From a checkpoint of a small mixture-of-experts model trained on Wikipedia.
Size: 9 layers, width 320, 78.6M parameters.
Experts: a sigmoid router, a shared expert of 128 neurons.
Training: a variant of Adam for the experts, 619M tokens, 4719 steps.
Below are experts of layer 5 (counted from 0) of a mixture-of-experts language model. Rows are named router (the router's row for the expert) and show model dimensions 160-319. Each number is 500 + 50 x the weight over its row's rms, rounded and kept within 0 to 999. Numbers have three digits each.
Before each expert's rows: a language model's description of what the expert responds to; "mostly gets" lists some tokens that are sent to it at least half of the time. This comes from a sample of Wikipedia text that the model never trained on.

# expert 16
Infobox field values. Values ending infobox lines or table cells, like digits, –present after years active, taxonomy names (Animalia, Chordata), and war or university names.
mostly gets: " Animalia", " www", " Chordata", " mathematician", " Insecta", " Arthropoda"
router:502483437467542408509617524561496347457451483475496534567479495436466481557449494405478448490517411480474527503552559458455506446459574614514568432481472473512497477502457517468539528535540504460517563580434517538556537472467599469462459516414540462580422513510537484492580545489408415446500520480441480421467495565494422438482522458537505593521416551466515506459487459550391494414462515538491503512572490507520584469596574544501524494515500548627480628458491534498415428509483468

# expert 27
Main past-tense verbs. Past-tense action verbs after he, was or to in biographies, such as took, moved, won; also first pieces of verbs like mer-ge.
mostly gets: " took", " moved", " went", " came", " won", " brought"
router:544565453480485433562508550564476358504401461495500493538497421502460462540471589362448502519553375457399509488522587462404456485465537545561513470562414488470455523480481477431481430542531545498486521551507487515568491465446564529512463572458518437519493517480497517479523492473504475453436540514479556496509554554454431507509461430574533578526504470559456482579426564467487406455481480467481453490552383534576538489475544483543510470447529578551538541481492483441475412450500412

# expert 45
Line breaks in lists. Line-break tokens ending list items, headings and football match lines, often followed by a dash, bar or heading.
mostly gets: "\n", ":\n", ";\n", "'\n", ".\n", "})\n"
router:576497475477522474520547529514374406493466501496524630488473436515458513603479557422502505529525436487512517512535595444487491510481508550493597438508390526455502506449516428472490509535501456557518550517488484520557477505506540513465445533466522458433506522495545444444479578532419446452489532531480455449539510638429448486419473469561442551551452486527476515516480494544417516415565502459484465521547378561571517463613590480558466510466522541569546609426418449473377505464492485

# expert 9
Directions and positions. Compass and position words after the, in or of, such as South Africa, the south of, western front, top, bottom.
mostly gets: " South", " North", " north", " south", " along", " West"
router:480502488464561389530516486489400359506517446485505570531482448431459580611494512441534446501484477473524483499493511487467521502485520570448572496543399570419584606470425413481488478551496433505518516566465520539604547423507598489489472545438535554520429496462521488498522572536435478478409478503469561571487518451507443504438474473551503572522472616528481527555493520551443503359521452472452545465499430538504495527561551533514442534489543559552546494523434401501423449470493371

# expert 4
Infobox field verbs. Past participles and labels opening infobox or list fields before a colon or by, such as Released, Directed, Amended, Founded, According.
mostly gets: " Succeeded", " According", " Released", " Directed", " due", " starting"
router:450571425446550458527541587504487363558469428527446482590456453509532525569517479422503428516520397529398463479473470454456557476503604602454567467517448600480506506513498537452459494540505494476589539545466547539566520432515556539520473515453493439543397576488555431503502500517441474465452503477471524498518622522499463458454409490581472612512463583535417503468485483507503486491494434494434452510516397536498549466521493575509504405473520638595512578422463469441518450490445384

# expert 49
Abstract nouns after articles. Abstract nouns following the, a or possessives, often before of or to: decision, intent, process, role, make.
mostly gets: " make", " process", " idea", " evidence", " makes", " making"
router:514558381473529439559537513515419373492440453456508490495490493419507579500466530403405500491523407478492482415435510459420522478528542538471497434509437471474509532452528521449465527498624462488527544500457469565519468463503486475542446496536653492529544497487544500524477559477391437473506498476459557459517569448449449468444482426526449502563455529585489462527484495527549481448581510459510520490536339537611591571593603412544425491478502533550533494505459422527425461475483443

# expert 11
Table and list markup. Table cell separators, list dashes and section heading markers in tables, infoboxes and headers, such as |, -, ==, •.
mostly gets: "==", "===", "====", " •", "|---|---|---|---|---|---|---|---|---|\n", "====="
router:453513464500463537500577516597540368532406462489518569569512482524468536545481538422505514496483494563496498437509554491500543473417463515548633418496530465414520531417449496472531460511542405510501515488538627520555514482465556536432451530493483498538504516488568568570485601509419460550438501596451508440493537515528527470394452519586361608513482550601447485550454516485518465366581494484459537465526326518539546498499549501531442448484535532580392533438527532481500450538540451

# expert 59
Foreign word fragments. Mid-word pieces of non-English names and places, often German, Dutch or French, with umlauts, as in ö, ü, Schwerin, Nijmegen.
mostly gets: "ö", "ü", "ä", "ø", "å", " Kre"
router:472554468437518491540615480516433322534468485493453548505505363473498493516451594447465455580491382516438535471505475483508463498435500529423558513536436484497538531461449481510518449533484478441586548602423557509512616494515518454410423464460584510476515544485495525438568491520513445467446553530426495446556542540446366469517482440517460577604454503579507526527512495553529404484531526478416458454486456520572508537584482517517428463468567525558435584456431562468462417441470491

# expert 50
Of and linking prepositions. The preposition "of" and similar words like in, within, between, de, da, del linking nouns, as in "Chamber of Commerce", "Book of Revelation".
mostly gets: " de", " Of", " of", " da", " across", " within"
router:511539399427521482544573522527424384535494410465478560596504428478371536528439477402495426490488494507446500536491534480477484490524563510506527496570513567501550541453540449509448506477441497478505510575522517538526570470523572506497481559457570484456492456440556503521536500564556465476411515535502524432533582535340467486465430504535453574484402502567482484533542515515468508438577495458464442442546407485517527517469482473570467430467530514583455516394461463432455484560490412

# expert 40
Year digits, discourse verbs. Final digits of years and day numbers in dates, plus narrative verbs and connectives like However, stated, returned, refused.
mostly gets: " However", " however", " stated", " helped", " returned", " stating"
router:514527480487521460516547578518373385533531463605503512443417450445463535529465535458496441543543420508464536419479539396485488473496519560522541422543508605475505572469418485475482450490587477455563545550405510544573591453510567435500448571466607508523578515498552485475511518432474440519432520548511507444493547550526518523468513445535442557541453475539520500516466524562405519436453517442475525547554373469521574537556520544472479490462510577610515575392500494470453441487422436

# expert 24
Table separators and labels. Pipe separators and row labels in election, infobox and stats tables, such as Turnout, Majority, Registered electors, coordinate marks ″N.
mostly gets: "″N", "-STARRS", "′N", " Clade", "aged", " Turnout"
router:488524369412555469579474531454425360535463484548477581489471457458387534508460504409511424491528465541477529421578567417519547493470471448476462485526436486468504530480457504443463502580571513515492511520489553622502538411537496517541495505504554429481507490550573489537492507532514417538549538536382552420527544486394487496429420405566484518576430541475439470494495523571470522425495441462404500438585392533546520479529529489505410430464538524582483610438468514411469445508437493

# expert 41
Periods and decimal points. Sentence-ending periods, often with quotes or brackets, plus decimal points in numbers in tables, as in 4.8, 22.26.
mostly gets: "\".", ".\"", ".", ").", " ...", "..."
router:470598468496598474528566458539413407566511455463511548538445419457431524514437569438472482449501438479503467445502577441526527409470499519451581365501422456424538602460516480396491506616549463467485550546435582562575534440556563455503503546500527423513438516537541481472555518444545473461498484484526583428538541507475513553493455484572386536549481605565437457514430544526472472376482523492468462477526282455590528487534531502517435477456496611545494536488482472490473478569495444

# expert 52
Passive participles. Main verbs and past participles after was, were or been in narrative prose, such as killed, used, known, mentioned, hired.
mostly gets: " killed", " seen", " appears", " replaced", " used", " known"
router:441455445538509495503585519545474390511413443482526550500476387456428503563483491433471420534456468468531480466531509463451522428497576577492550438522463493451509560507504542376490503502592393476484537572458536526548508511519541466479450514439489537501474488544538503526504530493431430455432543487507525486553589567466453501464502457562477537480491534518489475459546489518546471458460426397443473563558364583556603456506507534496457450439492552572464525470450445445495502445460479

# expert 61
Action and process nouns. Verb-like nouns and stems of actions after to, for, of, such as control, transport, training, repair(ing), -ation endings.
mostly gets: " control", " training", " transport", " access", " supply", " murder"
router:502465381418514442600516543504471384511468502479492546521467477427471533504485514478478428490519426528446488467496505534492471495518542527494634420531470508498553536457513483435476496443580480459499561542467478571564530456488566527444437574552538541582500498486544504465486585505435449432459537514457597471537494511467474450487443447534467498471449513533439501589475496530470486480475497465502427522552342506538542521521548460588511502434529565546542540493511464490418468480470471

# expert 63
Prefixes and office lines. Prefix words like under, re, pre, inter before a hyphen, as in Under-Secretary, re-elected; also line breaks and bars in tables.
mostly gets: " under", " pre", " inter", " re", " Under", " Pre"
router:547535455484560471547467561509437371518408465560536569549443475476417529543428500447489414536497454466486460391495521497536486526499570511543579424571495568465545503471509530451486480549531507471479579543480550533527478498515554497504392534514504480501493495536485517512579557529491500451457514506495497533519517571504421491438412470582445556466505588577394468476493595495435419417497521448525447420552380471584575562612508479543480516473558532548500557467420458446471515428532458

# expert 42
Year digits. Middle and later digits of four-digit years after 18 or 19, as in 1807, 1846, 1939, in dates and species authorities.
mostly gets: "For", "By", " For", "In", " Among", "As"
router:487489436415549478554510517468524370555498510456518534590463503466446602503418486459529432534524451541508527427548551463428478529486545558519543505476473572429507494472526506456464513531594447506499526530420568480547513391525513500492450500483502438523480520530518450496515544538464480449504490593468587479542541477532454457524469527546380539580464573534451403561469525510515488447540439518466507463545396499498583534486536489538398519497544552601417515399466418467481437495481373

# expert 32
Colons and "on" before dates. Colons after infobox-style labels like Born:, Species: or MLB:, and "on" before a date, as in "died on November 23".
mostly gets: "On", " On", ".:", " on", "):", "\":"
router:517534468522588412458555518442487398493456468475495503577515509512490532581455568464467510503550533465416446483483479463475551424510544523508506460489454478437511554524498456503474498537520418401552531562446531600575546452456527498513450492449535435557533628490585503485503623482435449536447520485469470425533550500504467501435520527559562582538497553496476461563466530529494462509494500452439520510551367505480586474564559488502486427504506513581455540448462443494442478424431411

# expert 10
Time and place prepositions. Prepositions, mostly in, introducing dates, periods or places after events, such as released in March, during the night, moved to.
mostly gets: "In", " in", " during", " During", " throughout", "During"
router:492581467424575451474592495537466423555446459438479527526443487500417533546342531378438483569539482456497557459527509533533535449457571617491562479572390511459540492415510564506473484539550454455507489574503542547560548497465537462485450573470550519525507490536528510523503550528422459456458486549549500473558504555511434525477470428609427552519503569463476494533522583543521540396550461391458520461544383491581567525530514512514518462468591535565478475420511466480435515545509458

# expert 47
Place and team names. Cities, states, universities and sports team names, often after the or New, such as York, Chicago, Harvard, Arizona.
mostly gets: " Harvard", " Chicago", " Iowa", " York", " Athletic", " Rangers"
router:470532362471481486515551589513424366502502456477516528571443445434425502532423557452500449473506442445455522415551576465476522411554566525476572422518503523505494507479436447442520529531517455496519513579463468503530542398437544524496457522440500509504507537508523479485506446528489485494427482537505571463538586527485472507484489457509462521571476574479486582482468522500487465365516493402406471469566408482531505470571514520531398435479541558564546541432504451466409422427495491

# expert 56
Surnames and name pieces. Surnames and surname word pieces after given names, such as Jones, Wilson, González, and endings like -ović, -owski, -son, -ley.
mostly gets: "ović", "owski", " Singh", "herty", "ensen", " Jones"
router:495518492482503447468524514550453339496480467503488585508486450497509512572443558418402508503515457476493507441505536452472526440459556566414524444567460515515487519500487490459498481539572500516523484623407567566559518511497533488461498478443568471533507472565558490507481531597473400480422503464474488481570567521477454429461521416583493484543446565491480485522441551563446494397583512522391423458565438501517563489600536485540439411473428620560429542463459484454463470526499432

# expert 34
Table row ends. Markdown table row endings and separator lines, plus commas inside numbers, scores and place names in sports or results tables.
mostly gets: " |\n", "|---|---|---|---|---|\n", "|---|---|---|---|\n", "|---|---|---|\n", "|---|---|---|---|---|---|\n", "|---|---|\n"
router:480540393443601417586480563543513386507492475535420592573496462475483509564490445436439438551506381514508460518506511432458557526485564597522554419513457556459550513461449535462519529545496512406480637541459545597570507483424509495465484541485563509584525519494520549503553515523415449457468553581450566459551508585481475440401476444481435538538476610512531500502499568507489487421505477524429474450523351491543512507530483538556456468482436572543494525397415514429490485509497440

# expert 19
Section headings. Words in wiki section headings and infobox labels, such as See also, History, Career, Population, Family, Women's singles.
mostly gets: "See", "History", "Population", "Species", "Career", "Awards"
router:472546416428573429501566567527482325581543492519457569563421482502362548471435533471442458483513446545493499531558495427446452411517556581529551511475451497446504494435516457521509459574573438479509533520441527629586491475443548536492416452397559500499551502514594489476545585478421480528508508546482569477488570534517424473463442521508440557515466468519463534498541448461530495423490467461494475452512425507486533503565537412524463437478549584566531507440498523429429473517565437

# expert 23
Coordinating conjunctions. Conjunctions joining words or clauses, mostly and, also or, but, &, nor, while, than.
mostly gets: " but", " and", " or", " &", " et", " except"
router:484561447419482501581531513509510431560465500425475504514451456523513532611443495521534485524517428498461479470536549418496513531470594567491526446538415548441509491522440489455512448544600451498557587512452597553550598444529500519479439585484549536501472531512532534520579524482488491489401608484545511462508558473474461534497445450546453569505461559508455473554492528581489475420457452479441522527578384523502538508605524535516504483396550525519509482432517490450431531535448468

# expert 53
First names in credits. Given names of people, often in lists, credits and bylines, such as John, William, Charles, Walter, plus initials.
mostly gets: " John", " William", " Robert", " Henry", " Joseph", " Charles"
router:454529476463547424591500548522475384570448483466525555579494433408420552558431499481446454554572398494451549423573580489533507409498529532520523473569449529448528559454462449474503499529537450468494593555477535581497473511451507479506454500441594486548484518445530515495538509517412451501427574553456501483482509521535475472460507481557508571447461610520451490557500574472486424433533489459451488463569500533526559535464558485535420409495525601566472574389489487462407425481449475

# expert 3
South/East Asian name fragments. Syllable pieces of Indian, Japanese and other Asian personal names and film titles, such as Sak, Raj, Shin, Vish-uk-kani.
mostly gets: " Sak", " Tak", " Raj", " Shin", " Muk", " Ram"
router:507532486497533475450485588564458336556425523520497539544479470440460612522419512479397555541519445445484473470526571422466582501479552500519548435495479525429538518429438517436497415489577422466490563564501566541536490455474569520478417512533555401507480535533571472551526499596497445479418528506432531478576572508478443469571534429548490552521465527574493452572443581522458512408514474453451509441611503519579508532549491567555446435483587533505474510479440517435417401529483476

# expert 57
Semicolons in result lists. Semicolons and table bars separating entries in race results and table rows, such as MAR 23; KAN, —; cells.
mostly gets: " —;", "\";", "};", "   ", "%;", " –;"
router:442528398469538421542544543476441385534461436509532547483491502447427546487457518481463458503555414498529518464513546484422547533490547493515553427508456516482560539460434474470516491547544490509451576553369515580544469422481511575561448549488621448560472561519527487484480536556502437529505481555436547475536483516466430517501491484534463556503494516539549488507516598533446453466511471478426513519518387536455550505538573508482452409496491551543475521459440451480419426401498409

# expert 39
Measurement number digits. Digits and decimals inside measurements and coordinates before units like m, ft, sq mi; also URL and IPA symbols.
mostly gets: " sq", "/sq", " www", "Gls", " (/", "ˈ"
router:455536439449487439543527526487459303515500429452484540557504473462462515529400496443475561471501507528519582475607512429468532488460444566544598466492482495494486534511430537425527439485486480416485538534502519566555587520497585498563377522511540395504442566506469521573562535531409459443387545547428482471514533519488470405532529421529457549543457510511441515490515450504553458428506503517423405476586432550510603479531565529512406426534487588523509510454512459489465399518461438

# expert 62
Media and work nouns. Nouns for creative works and media, such as film, album, song, book, video, chart, single, memoir, usually after the, a or his.
mostly gets: " video", " album", " music", " film", " wrote", " book"
router:493479436476615503494503575542497381563526501479486491538439391404495534493421530491460444566550399431519503471490507425436495470497592524480506410576467462463563554469492497445522465533613430455567492529486479588596572436506560546455451548516517444537489552520538549456574581511507519467492502560495564422522509530484462468425478442545430537542472489530493467574486566503515521426467453471534456432553311557509582473468573491556471459576528508560542543422493451475387425486486434

# expert 22
Title words. Capitalized content words inside titles of songs, albums, films, shows and magazines, such as Love, News, Records, Tomorrow, Party.
mostly gets: " Love", " Press", " Albums", " News", " Show", " Records"
router:449531451496531469528583590501482360527481483525515579591443546390408534558463533488422441546505407511473475517543492487475458465499546512485551389528508545442554431510518465424529518513508490499481551579405541592539515479459573448504412547456574494492492493531524527447509599505535498441404474496444542476554496513464476460478477487566411461538427572469377477514537510541523482455522476407494478484582452545565544532589560584509400448532486548575512594391457493517494459486525461

# expert 0
Nationality and polity adjectives. Nationality, country and political adjectives in noun phrases after the, such as French Air Force, British, Soviet, local, military.
mostly gets: " German", " military", " British", " French", " local", " Greek"
router:496504400503516510568545523496438415504465427519531532553494433413469572546472544410466519519536462490524545501549535497496537397458583593507518464497475462467552558440421487475518543553468502470498538575519559516517529496492496520509461553491551456607418607421512438494538519575461445547469524566447540432564502588484432518454450451544426525555426554488464487519536543501485500460591512447517468445493309515550533545570517485497464441465483569529504521441501441452431428393450429

# expert 38
Place and institution nouns. Heads of named buildings, places and institutions, such as House, Park, School, Museum, Highway and Gallery, usually after a proper name.
mostly gets: " House", " Park", " Stadium", " School", " Museum", " Center"
router:414505409493553421570563483502468383513488465452540572500469461483480577520442572441472462510512482559547477516473571499416581531527470520564514412527445560464500547392387445489530552495513418420500580553460492596498631497493516490520425504493536545524461545462538558484526559518480454424499527576494590479522558521476392455506438520528481561510437579489447455592497532504517528425518494404453521504564410561475548572547569496526427445511513471578505515454431466482401496559442443

# expert 44
Years, digits, credit verbs. Digits inside years and table numbers such as 2014 or 1973, spaces before numbers, and credit words like Preceded, Succeeded, Directed, Written.
mostly gets: " Succeeded", " Preceded", " Directed", " Edited", " Written", " Produced"
router:479569429402561446515505566520507345534475472570468480568482526433453538569483501464475547551484520452507489516503525399428478520508565570526512462578432533392517438482517551457511471567543463463495622514513635491567497424548580553456440559456549462570449532440554509499486580483436504518480526606509584491567545482533467428461471495471496592535482516497405470514522498435503488425480472433440483463566385550528525526534527506563463390484538545521547575462452466488466507503472427

# expert 51
Sports table terms. Header and cell words in sports and chart tables, such as Pld, GD, Opponent, Result, Peak, first, and plus/minus signs.
mostly gets: " −", " Pld", " GF", " Opponent", " Swing", " Round"
router:494434426473509447535519517496477344545480499480520479597504373428450568500493518392445445553476478492523548505490570495481539470527538506499601431482472457460570543481460455467522498520514453466541484557493490544573592483462521478518461493428544486511409538548517387487568494468393506490516559537490556450530462495526440451438469501654548600569526533531430523491469529508519470405450510448457545454515405503515590521608546513517442439499491471540519501449485478442402558483417467

# expert 31
Location description phrases. Commas and verbs in geographic descriptions: commas between county, state and country, plus located, situated, lies, °, /sq.
mostly gets: " located", "-STARRS", " Lemmon", " °", "/sq", " situated"
router:461602401453561434559578512569430349460516435411505539556506475494496571553447518423444478452533450493485456491549554435501517473494471497518514481491458521457509532484507451459504513601502455467486513476462482622517523443581513530445409511517550432431461552529529565527586426537466455392505509535529475460530562541457514362408512520518425580527485590524468478514501473506514490375516485432484468448544437550479524572495540575525411464464482473603586496413428470425495453470465417

# expert 36
Location prepositions. Prepositions at, from, of, by introducing institutions or venues, as in a BA from Earlham College, enrolled at, at the Polo Grounds.
mostly gets: " at", " At", " From", "At", "From", " from"
router:498476440466591419547589498495502382561524410497526517468492452402493546559458509442434435570521517504478493527560567478475553466472525575490577447508412580488540626523439455481533520542502431412541521563428582501504544397483534461474481522538492445514418517466564425508564509440528509446464477507461598431562638501476490534492451465517454527580426469602541573568398505573464441452520447480468515481546423533498562483575495442505466473488490521540487564479500476406446463487412417

# expert 15
Leading digits of numbers. First digits of years, row numbers and coordinates, often after a space, dash or table bar, such as 2013, 1988, 52.885.
mostly gets: "ow", " Hur", " Bes", " Cow", " Hub", " WG"
router:515470418442506439563571500547439310603496491477496623453514505462437541526482550497507487524496425487536510525489495428422448465524538508494542420499416591373516534457516504453448491553514473483507528585524560546496509447482486469503511513440539515511503549445544501485531499501470419515443482565464474462536530498483467455487468441581439548533475573555441439495522545551491441426456450493480458466540442498548543566606595510456448456527592528600524502414467478500471468430504460

# expert 25
Place-name endings. Word pieces ending place names and proper nouns, such as ville, burg, Creek, Ridge, County, Pembroke, Daegu.
mostly gets: " Creek", " Ridge", "ville", "burg", "shire", " Beijing"
router:490503418491523455560546509491400346522466439481503581495509464467471539568463514493520506438530493510474509475559590428508562448490512598481583447580483540496448612464405439467520522545490434420531591621456518539520525468548565469467454539412553495511492452515513490497508499587516433434429495496465499473530557589463511492495498423555440549526469604526449525535463497581475530457535436424457500468580469508470504536480476543513420497464539574618533554456436461427464417508496442

# expert 55
Sentence subjects and auxiliaries. Subject pronouns and auxiliaries starting clauses, such as he, she, it, has, had, who, plus surname endings in biographies.
mostly gets: " she", " he", " has", "He", " She", " He"
router:468582409484500437527512522570406378563487489556561567513494464514451459592504502430479483576500445531529496521529554447445567410471507573527557398511447548390532570487454509458550407554534523531501554543443503565509537471470505530495416566410586455513474488571575479468511530525509480439477570478476491432482577505464438473438430468512444566522484566579459530513480543468482466472551530420471511439565456524591582483465469477543490452446526538521516523445556490483476500496518434

# expert 1
Table cell contents. Numbers, percentages and header words inside pipe-delimited wiki tables, such as vote shares, Pts, Notes, Title, Upload Photo.
mostly gets: " JPL", " MPC", " %", " Votes", " Pts", " ±%"
router:500518399496498465522521492531435368538511491477467582506515426403457497563482455415411428466576397496440502477504522451445533485479565544475549393484501502476511467482447523469529492587536493422475580575445543625561539452446551494508442486441581511578504501510496498516528577563396453447468538502473560462520503502507469485443428479530487557511476568453472478455486539511438451404493501459435514440517373489561613462536496504506476500502552567639527511433474519426413470492487403

# expert 21
Score dashes. En dashes and hyphens between two numbers in sports scores and ranges, such as 26–24, 6–4, 0–0, 2009-2015.
mostly gets: "–", ".D", "inc", ".e", " rest", "-st"
router:453466489471551377547544535446505319517464451468502596548459461447454577472478514423498480482454459537534443457575539460475467483466577514463561480556496568438542575402491506497488456617536496494476542534459501551595503482519610506445501517418537484586493479549564505464551527504500488453447570589494554459508521483484511547450450454533442568471535507472507496470432551508495495432568535457429521437564416511533598595581557530566487488513547524516526512464484457443485526490427431

# expert 54
Acronym letter pieces. Capital letters and letter pieces inside acronyms and model codes, such as AK-47, ICBM, 1000BASE-T, WMVA-FM, GLM.
mostly gets: " NA", "OS", "DE", " AZ", " SR", "AT"
router:443516426468514419582582560468428341477510517498480508506455491414483553560473482478430370528564505478470402452485544467543495447495542504480498425529443566437501563472484499490468550507575508447475537550456567535576462524438577535476425502488540496592435482545503550509567542542479463420467474563496486436515506531473402531448366489563487564582454529517443486565493493521495434486483476489480463462577456506541558546489566548501446425420535518585530596472503466493445484494484447

# expert 14
Pronouns, list numbers, to. Plural pronouns we, they, you and infinitive "to", plus digits that open numbered list lines like "12." and "22." in track or name lists.
mostly gets: " we", " you", " etc", "We", " vocals", " crew"
router:478464457505539441504516466570439391511439464509523526564418413474493501575446508435468459514531487499514462507464544394485549523534544488513556371582441496413582495491537471481429427531584485461544530559492558516459528462480527535489510549498561488541498536529557465477543541509472435518427507602514486522492555531459429424406403453550479539535442571465443517508497536476490459413577459482463483390562398520519566467534569502562426478452501529609519501468393476457456488471511403